{
  "num_hidden_layers": 13,
  "hidden_size": 128,
  "n_experts": 96,
  "experts_per_token": 2,
  "d_expert": 96,
  "d_shared_expert": 0,
  "hidden_act": "swiglu",
  "moe_layers": [0, 1, 2, 3, 4, 5, 6, 7, 8, 9, 10, 11, 12],
  "router_score": "softmax",
  "normalize_top_k": false,
  "routed_scale": 6.93,
  "balance_loss": 0.00217,
  "balance_bias": false,
  "router_noise": 0.05,
  "init_std_router": 0.0248,
  "lr_router": 0.00211,
  "vocab_size": 1684,
  "norm": "rmsnorm",
  "norm_eps": 1e-06,
  "tie_word_embeddings": "early",
  "optimizer": "soap_variant",
  "learning_rate": 0.00504,
  "beta1": 0.95,
  "beta2": 0.95,
  "max_grad_norm": 1.0,
  "batch_tokens": [65536, 131072, 196608],
  "max_seq_len": 1024,
  "train_tokens": 842200000,
  "max_steps": 6675,
  "dataset": "wikipedia_en"
}
Below are experts of layer 3 (counted from 0) of a mixture-of-experts language model. Rows are named router (the router's row for the expert) and show model dimensions 64-127. Each number is 128 + 24 x the weight over its row's rms, rounded and kept within 0 to 255. Numbers have three digits each.
After each expert's rows: a language model's description of what the expert responds to. This comes from a sample of Wikipedia text that the model never trained on.

# expert 58
router:135074139134153140141124115141129137146104165135123166117109087146162121110126139154160102156138148127137172115097142120114111119134116105150101154131169152142170081109154148106137140162132120
It responds to: Accented letter bytes. Bytes and accented letters inside non-English Latin or Cyrillic names, e.g. ę in Zientkiewicz, ř in Šafářová, Ď, İ.

# expert 29
router:110127105158163123170131126107133123169146102118143095120155154076135093136140136141135100171102117162122144127092089114155110177121133116136100132138123118123100161102111164107141112128129094
It responds to: Suffix pieces after "our/ect". Middle and end pieces of common words, especially s after cour, plus our, ri, ect, ure, as in courses, Fourth, retrieve, lecture.

# expert 19
router:094115135096098117134099095086136145106087135113151135126112099142150145100158081164159122171148152110114177163110138099105122151107097152145086173112125131171167112106157104147144141171156133
It responds to: Non-Latin script bytes. Byte pieces of Japanese, Chinese, Thai, Cyrillic and Arabic characters inside names and lists, sometimes parts of romanized Korean or Japanese names.

# expert 12
router:164117108096140120098147084096127097134126163128116139075145089132091162130115139125131127097119115132106082154108130114157147139141123147144100136162121147156078142114112141109129110126160110
It responds to: Numeric digits and decimals. Digits and decimal pieces (.3, .8) inside numbers in tables, climate data, census figures and percentages, e.g. 16.6%, 27.4.

# expert 26
router:160127092129170132116106172136124145122117170135131129120144174141153140192122181081118139124157133094099123153175091118105127143143112085104148103110158133139084123125168127111126092170148123
It responds to: Letter e, to. Mid-word 'e' pieces (Darjeeling, injection, defeated) plus the short function words to, over, into, and of.

# expert 5
router:120083129151151137134111118149151157114130111125106137131098140169132147128149129140131146102108099139104115152129091145120155116123111121119171092156167154149147134167079092122092115096146122
It responds to: "ey" and similar word-pieces. Word-piece endings such as ey, ision, eth, ox right after a first fragment, as in key, keyboards, Xbox, plus verbs like return, show.

# expert 55
router:156158120104153089115113082108102103139092163095123126071126123138073169102136131152161134134090142090139185152109137109077144103137141122113129160146116137128145138167098096127114115100131100
It responds to: Year and number digits. Digit pieces of years and numbers, especially after en dashes in ranges like 2019–20, COVID-19, 1920s, and times in tables.

# expert 49
router:159145141097113154095122131144109108108136162137096127090151120151135155118177123116135151146130169116088144132133115096110153135101159110145122139122100090117148168146127122131145134113108170
It responds to: Foreign word fragments. Odd small pieces inside foreign or technical words: Thai bytes, pinyin, Latin species synonyms, LaTeX spaces, as in carin-ic-ollis, j-iānd.

# expert 37
router:131117122151156131118150110149121130104119153108138167135150163095162099099093117150080111115160097122150170134116149140166111172122137122100105118110182125151153122130086095087117145160167117
It responds to: Section heading words. Words and endings in section headings and infobox labels, such as career in Managerial career, Bibliography==, Discography, album, ography, Born:.

# expert 1
router:118097109151104091124158118179112099150132135167122179121162086146119114152106149132134155142108112115129125107157143143153157160140121116127118118125137105146139116119123131145176097145135093
It responds to: Genitive "of". The word of after nouns and titles, as in Peerage of, Member of, bodies of, west of; sometimes the, from, for.

# expert 20
router:123122121113150094168119116133127121112144143156157137097156173117117141171156127170134121122098114108115155093096097117145129093095102137141105139118105108170145141174096122113112165106118115
It responds to: Digits before comma. Final digit of a year or number, usually with a comma or bracket attached, in dates, lists and scores: 2021, 2018, 6–2.

# expert 35
router:137122126140085108164097164113136128159103125085158140102145138131116148150122083142065123100166153161150096113170105168121132151129142120155133120148149132135142121113141137124168120142111114
It responds to: Prepositions after verbs. Prepositions and linking words after participles or verbs, above all as and in, as in seen as, known as, founded in, including by.

# expert 62
router:135141152136083110146123127146137124135110133141149146142105135174132103098098168102137139122178110136093135091151101167096129107108163127143085155134133152132129135106094093091108097155122135
It responds to: Letter l pieces. Mid-word 'l' pieces (established, decline, Rowling, settling) plus past verbs like released, began, made, played, and 'publ'.

# expert 36
router:097111152123136093120173121096124140099156111085124143135096129077135117151125095159145142110104136114139109166118147127153156132117113103132102147148189136098130108105121088121146105141108147
It responds to: Common institutional nouns. Frequent whole-word nouns such as number, name, team, season, University, School, League, Party, often after the or a.

# expert 45
router:101128144085136148116099092160114095136173135115142108159148120131108148153110129160124095143108112071096091084121098116105122131141125080085130094117102123159115130130111106129107131159125102
It responds to: Letter o pieces. Single-letter o pieces inside or ending words and names, such as ho-o-f, ro-o-f, to-o, Lo-o-e, B-o-etsch.

# expert 61
router:169110142120102127107156110150159142109120173120121109061128149136080148127142122146132141097176152148114131133149128110116115128071140135117145092132111070135108103174154129147147145084098142
It responds to: Name-initial capitals. Capitalized first pieces of personal and place names starting a sentence or list item, as in Ro-am, Har-riet, Co-zz, P-akualam.

# expert 7
router:157169120111163159129122132119126141115163098091126123110146147095121123103125122141131089151166111157178145170126101158128170146118164130138152138097108106135083155169161131178106109158087096
It responds to: Latinate prefix continuations. Word pieces right after prefixes like re, con, dis, com, as in re-ve-aled, Re-ven-ue, dire-ct-ors; also the prefixes themselves.

# expert 28
router:177125143109133142093126141162146148111139147108124083112173097099112154104142120111141158150138165123125120154100110129119139124089117094155114113163126065151149127165135126091134108122119126
It responds to: Word-initial p/v stems. Short word-initial stems, chiefly per, p, v, c, con, starting longer words, e.g. per-iod, per cent, v-isibility, d-iverted, sc-reenplays.

# expert 0
router:134131172144157139115150152148106106123153141132151134119092177149118114106121129098136155114108168085143174093139155133176135153127130094096150106153150116099105126144137094133167154096077137
It responds to: Mid-word g pieces. Word-internal fragments with g after a consonant or vowel, such as strug-g-le, bud-g-et, re-g-ion, Categ-ory, also le and ge pieces.

# expert 24
router:114103158177126120104108101121113122160143145129152117121155126140144134095124179158119159165105135179100102140090134175139139114127111101109135129113112117167160141106101108136101112124096096
It responds to: os and op fragments. Word-internal os and op fragments, as in diagn-os-is, Philos-op-hy, L-os Angeles, Encicl-op-edia, and Pos in tables.

# expert 47
router:151148144095116151096122133140103110111139166140095126093149118145134156122179124114134150145129168112086144135131117094108154136103158111144121141125095088114148167149127121132141138115107165
It responds to: Numbers and tables. Numbers, dashes, dates and short verbs like is, has in tables, scores, statistics and formulas, such as 10–7, 23, 21 November.

# expert 48
router:153145142096113151098123130142106109109134163138094127089152122148135159120180121117135151150130171115087141133135118092107156136103162106141120139124097090116148169148129122129141138111109168
It responds to: Word-initial first letters. The first letter or short opening piece of a new word, often after a space, pipe or dash, e.g. b-ased, m-aking, g-ithub.

# expert 14
router:162151138087112148095116129146115113104141162140093109083151116146130148113175111131121153141133179117097146135149123097099158125093160110144118132120098074124138154140143119128135140111107149
It responds to: Lowercase word-initial pieces. Lowercase starting pieces of a word split into parts (s, p, pl, ch, sub), especially species epithets in synonym lists: sinefascia, puella, plans.

# expert 8
router:134111111114121146155129100161110174127136139167102137164162099127098114153149132174126091080105115140157199156122163133135139102121118161141137098140110089153108083145088107134095154068144128
It responds to: Capital initial letters. Single capital letters (S, I, E, H, C) that begin a name split into pieces, often after "the" or "of": Illinois, Imperatore, Hong.

# expert 32
router:132161156123085128144126163138113105156113113110169155137133168146144084133124148148140108147158094137169114148102146089119144107143138149144102127173096097072144144135137138139140105180093129
It responds to: Mid-word un, ight. Mid-word pieces such as 'un', 'ight', 'ug', 'ivers' inside words: municipal, run, lighting, Mugunghwa, junior.

# expert 38
router:137157164156112149109116088095073145102099145127102089163147141104117141073143108112095076119082114105092190112155122119111160117131082136097113140125127116136135124122129170089121117114148153
It responds to: F-initial words. Capital or lowercase F and the piece right after it, in words like Film, Festival, Football, French, First, FC.

# expert 41
router:136132118158133148100106138124117135097151141126159107158122174095122114134149146095145095133124120138144121126131129130124085110146155168202122135162081131159146144144126170141082172117086175
It responds to: "ern/erm/iber" word-pieces. Word-middle pieces like ern, erm, ret, iber, ober following an initial consonant, as in Vernon, modernize, Terminology, uncertainty, often in names.

# expert 15
router:157154103148094155129136193158105124131151088134140105124143159092155119144127134120163119100155126114133140072146137174161109106152164118149105111106146138109144151145115159091129119077108113
It responds to: Word-final al/t pieces. Pieces al and t that complete word stems, as in go-al, pen-al-ty, mamm-al, Asphal-t, Rober-t, fough-t.

# expert 6
router:170168104153158123108122126159156133133125151114155152131112135170137121095131093141142141171111152126100141115108091184146134113136142098080133087104149119090157069125140101139156127077167116
It responds to: Mid-word b pieces. Word-internal b and nearby fragments in names and words, such as Habs-b-urg, Ser-b-ia, Fraser-b-urgh, basket-ball, grab-b-ed.

# expert 17
router:127117173124096128123123131129125122128094117140113125110086104126140104099122175107124141118135082099094177079137131128076113123108127151141098135166109131088110106152115123086105117127100154
It responds to: Capital-U and sentence openers. Second letters after capital U, as in Ulster, Ultimately, plus capitalized sentence openers such as At, After, In, It, As.

# expert 18
router:120108102112123134135170126124167125094115136164110161170119122143083146118133131142104178145121130139145140141142153130160149067132112143088141124152110159122146108119105140153182168097153135
It responds to: Pieces after M. Word pieces right after a capital M or Br starting a name or word, such as M-ick-y, M-use-um, M-ill-er, Br-.

# expert 57
router:104119118151156131118141089131130109105122165172160092138120138149149110188122106140087143132104149109126125105109105136087174132118144144154170120134111132139166146106136120109154101120155106
It responds to: Name-joining and. And or ampersand joining names of companies, clubs, authors and places, as in Simon & Schuster, Brighton & Hove, plus capitals after.

# expert 13
router:133148094084130115113087151156145104131113146172122115112157152129126144126149094124080145110153170187104128169182113148125112138124118175119138117126096111140125142156150121116134112120121151
It responds to: Locative/temporal prepositions. Prepositions in, on, at, during, with, about after verbs or nouns, before dates, places or media, as in opened on June, joined in 1996.

# expert 4
router:115164125135094097104166121081122148126149116158120096059176110165116099160126097114134140180111135125141113158119099104089090137117123160166163110100129117073142088127118157094113119123114105
It responds to: Table and list separators. Pipe cell separators in wiki tables and semicolons in lists, plus dashes and bullets, e.g. "| DF |", "Teamv; t; e".

# expert 21
router:133131109126147145153125115141128139140130126136133146119161091121101140093114068124142137109104139094148112137137133120140114156124134151080159117084092137098138077101128086171089156089112110
It responds to: Words starting with b. Word-initial b or B and the piece right after it, such as b-ant-amweight, b-ask-etball, B-ill-board, b-and, B-orn.

# expert 60
router:127123154139147147124144165098103145191099098120159136104113076163165092142130135140152116108105109155121074126143128133152076156137122110177104108108151147161115144118126138130096166126172145
It responds to: ol mid-word piece. The ol fragment inside words and names, mostly Car-ol-ina, also solv-ol-ysis, Trip-ol-i, Tob-ol-owsky; some ot, ved pieces.

# expert 30
router:097131161148143111120128153138125079123120111118140174139123161142157126131115078110171104123163157167109082097108142125113157098113101115109123132151108139130144104124122059159101146126120141
It responds to: Vowel–consonant fragments. Short mid-word pieces like od, aw, ob, az, og, as in nob-od-y, gl-ob-al, Rh-od-es, Ad-ob-o.

# expert 16
router:121114104125144123147139088111125138159132139148149124083152172162151121133134152125113146144101091148108137112085106111124136109109105166123099146080155122141142112132108091119110171110102140
It responds to: Sentence-ending punctuation. Periods, closing parentheses and line breaks that end a sentence or entry, often fused with word endings, e.g. "1920).", "houses.", "vessel.".

# expert 34
router:152118097112108094122120128154105173160201125116101082158152118107100146137117141164122151156107156105123146161117137129107136102114133143110146119170131123102154106162118152093159138078108098
It responds to: T/t word starts. Word-initial T or t pieces and the following "ime", especially "Time zone", "Time slot", "Total", "Time Trial" in infobox lists.

# expert 40
router:103139148143142132161134090108119167147146147102093118116123166145061146158172093121107129113164141126157120172097110123133135155142159140125119072144116121120131130120124083125190156156085139
It responds to: Infobox field labels. Infobox field names and their colons in dash lists, such as Gen-eral, Gen-us, Gen-res, "Produced by:", "Phylum:", and table header rows.

# expert 25
router:135136157106128101109148112152124156173115112143145125064130130115069114119057133100088098125134088145133148118122116168106078097131130150113157139079130123106139094120135095135128147109161125
It responds to: Table and list structure. Line breaks, pipes and dashes in markdown tables, bulleted infobox lists and == section headings, such as the newline after |---| rows.

# expert 63
router:109129103116127160099167127157102112099144168145145117119110122135165158127148132098157101145110161129125130109120098092086125104138148109093154107133134111117107129096148093101141135127153142
It responds to: LaTeX and z. Braces, backslashes, parentheses and underscores in LaTeX math, such as \zeta and \frac{, plus the rare letters z, q and x.

# expert 42
router:103124156120121152079112062148123109127128098158120156134101116118142115111097135094123152140117176128097131173133141110156122148110148130121103151099107114087131115141082116136162110152132139
It responds to: st letter cluster. The st piece inside words and names, such as under-st-ood, Glad-st-one, Demon-st-ration, toad-st-ools, plus St in place names.

# expert 23
router:120085105114097126092163144077132129150106099161154103162110164064147130136126108172138151138148146138156111103174131166146116154116140093134141148150131132107120153109089146175135126154133114
It responds to: Mid-word stems after consonant. Stem pieces like end, all, art, reat, row, ild after an opening consonant, as in spending, Weekend, narrowly, taught, wall.

# expert 11
router:170175139123111123086118120146120147182175156110105102127170182169091124097133137142139143099132114152152117147108137140117127118119144153142106115164123114110126132116123170114079101132139173
It responds to: "ul/el/Ang" name pieces. Pieces like ul, el, Ang and pop in place names and surnames and in population figures, such as Los Angeles, Angulo, Rio Grande do Sul.

# expert 44
router:115089073108079120144115136124165148174156092142097113127147119072144154148103105150106077076116100120098125158155176134114094143122118131124135105117132125116140132147131124125114114132117126
It responds to: Determiners before nouns. Determiners and number words starting a noun phrase after a preposition: the, his, her, its, other, two, first.

# expert 3
router:130133153123130110142105092089138108154120087113124096135106089153159146160070107135153117147108171128156128127141099079131139098145164078143180120146155159126111098140116116133132137149094167
It responds to: Letter y/d pieces. Word-internal letter pieces, mostly y and d, inside names and rare words, such as Od-y, Budd-y, st-y-le, hy-d-raulophone.

# expert 46
router:141157108150090143108084126144134091143156115100161143130152126118152134109108120128142120092099164166118105084145137127102129083123124111121117138124157109149152113130140124148164128105103141
It responds to: Word-final "a" pieces. Word-final "a" and short vowel pieces ending names or words, e.g. Hausa, Sri Lanka, Towa, Area, Saowaphak, Katija.

# expert 50
router:156147143095115154095122131143109104113140163137098126093151121148133157118180121114135150148130170115089145132132116091107151136103159109145121140124097091116148169147128123132142139115110167
It responds to: Table cells, odd spacing. Spaces, pipes and digits inside tables and score brackets, plus stray pieces in formulas and text, such as ﴾42﴿ and \cdots.

# expert 2
router:170126145131154118111129143127147153100142088114106122124080118122117129158093135151166143149113164131143087114112124138082125121111128151159135137146162146104149104116167153086107118068132126
It responds to: W/ay word pieces. Mid-word pieces 'w', 'ay', 'ai', 'an' inside names and compounds, such as Hayworth, Taiwan, Saskatchewan, Spacewatch, Dubai.

# expert 22
router:170146154130098168107111134138124125186131097183097144127120126117156128110122133142139121120131152167116093105127106101153160138118090159098149124118145136179140156089134158128115142148163115
It responds to: Mid-word "ar" pieces. The piece "ar" and similar short pieces right after a word-initial fragment, as in h-ar-vest, st-ar-ring, bound-ar-ies, Qat-ar.

# expert 31
router:107105098133114117097156097111116075140090139088106095143106143115132108126119121089154116164140119088110116096170145149149109089114149141172131132107107157132119160131130161135128141151095120
It responds to: Suffix ent pieces. Middle and end pieces of Latinate words, mostly ent, ac, enc, epend, as in reminisc-ent, docum-ent-ary, Experim-ent-al, Parl-iam-ent.

# expert 43
router:111136097178145111107101116098147140085117121138119178127118133185127104110148118146125125137142115132164141097146114091118089075149113164137128134111100165095117139130143166144116171078154142
It responds to: Name syllable pieces. Vowel-heavy middle pieces of proper names and place names, like ou in Glou-cester, Lel-ou-ch, Si-ou-x; also el, ah, on, uk.

# expert 52
router:133122143119137110096121162124153140100142117128121129127114102102134094118138130087081138098158120158137093136162159126113147163099109108108113130113139134102166138114128146133102117132191136
It responds to: W-word continuations. Continuations after an initial W or w: omen, orld, orth, outh, ater, e.g. Women's, World, North; also invisible marks in coordinates.

# expert 56
router:098134088136134122125157136119119138164150114145124147099171118153086084135095162113111114163110086146105128117095108148131097125146114176154140082104133169090129133096106164116144120122144148
It responds to: Table column separators. Pipe and semicolon separators between cells in sports and statistics tables, after numbers or names, as in W | L | T.

# expert 9
router:093106129100112109134166155114151124118095121100127102146116156082134155114150094164139106091181133183172107128146148145148134143124122152155111148108137129161112173104123113165151103129141065
It responds to: Civic word stems. Middle pieces of words after ch/comm/pol/cap, mostly politics and government words, such as Comm-it-tee, Pol-it-ical, ch-air-man, cap-it-ulation.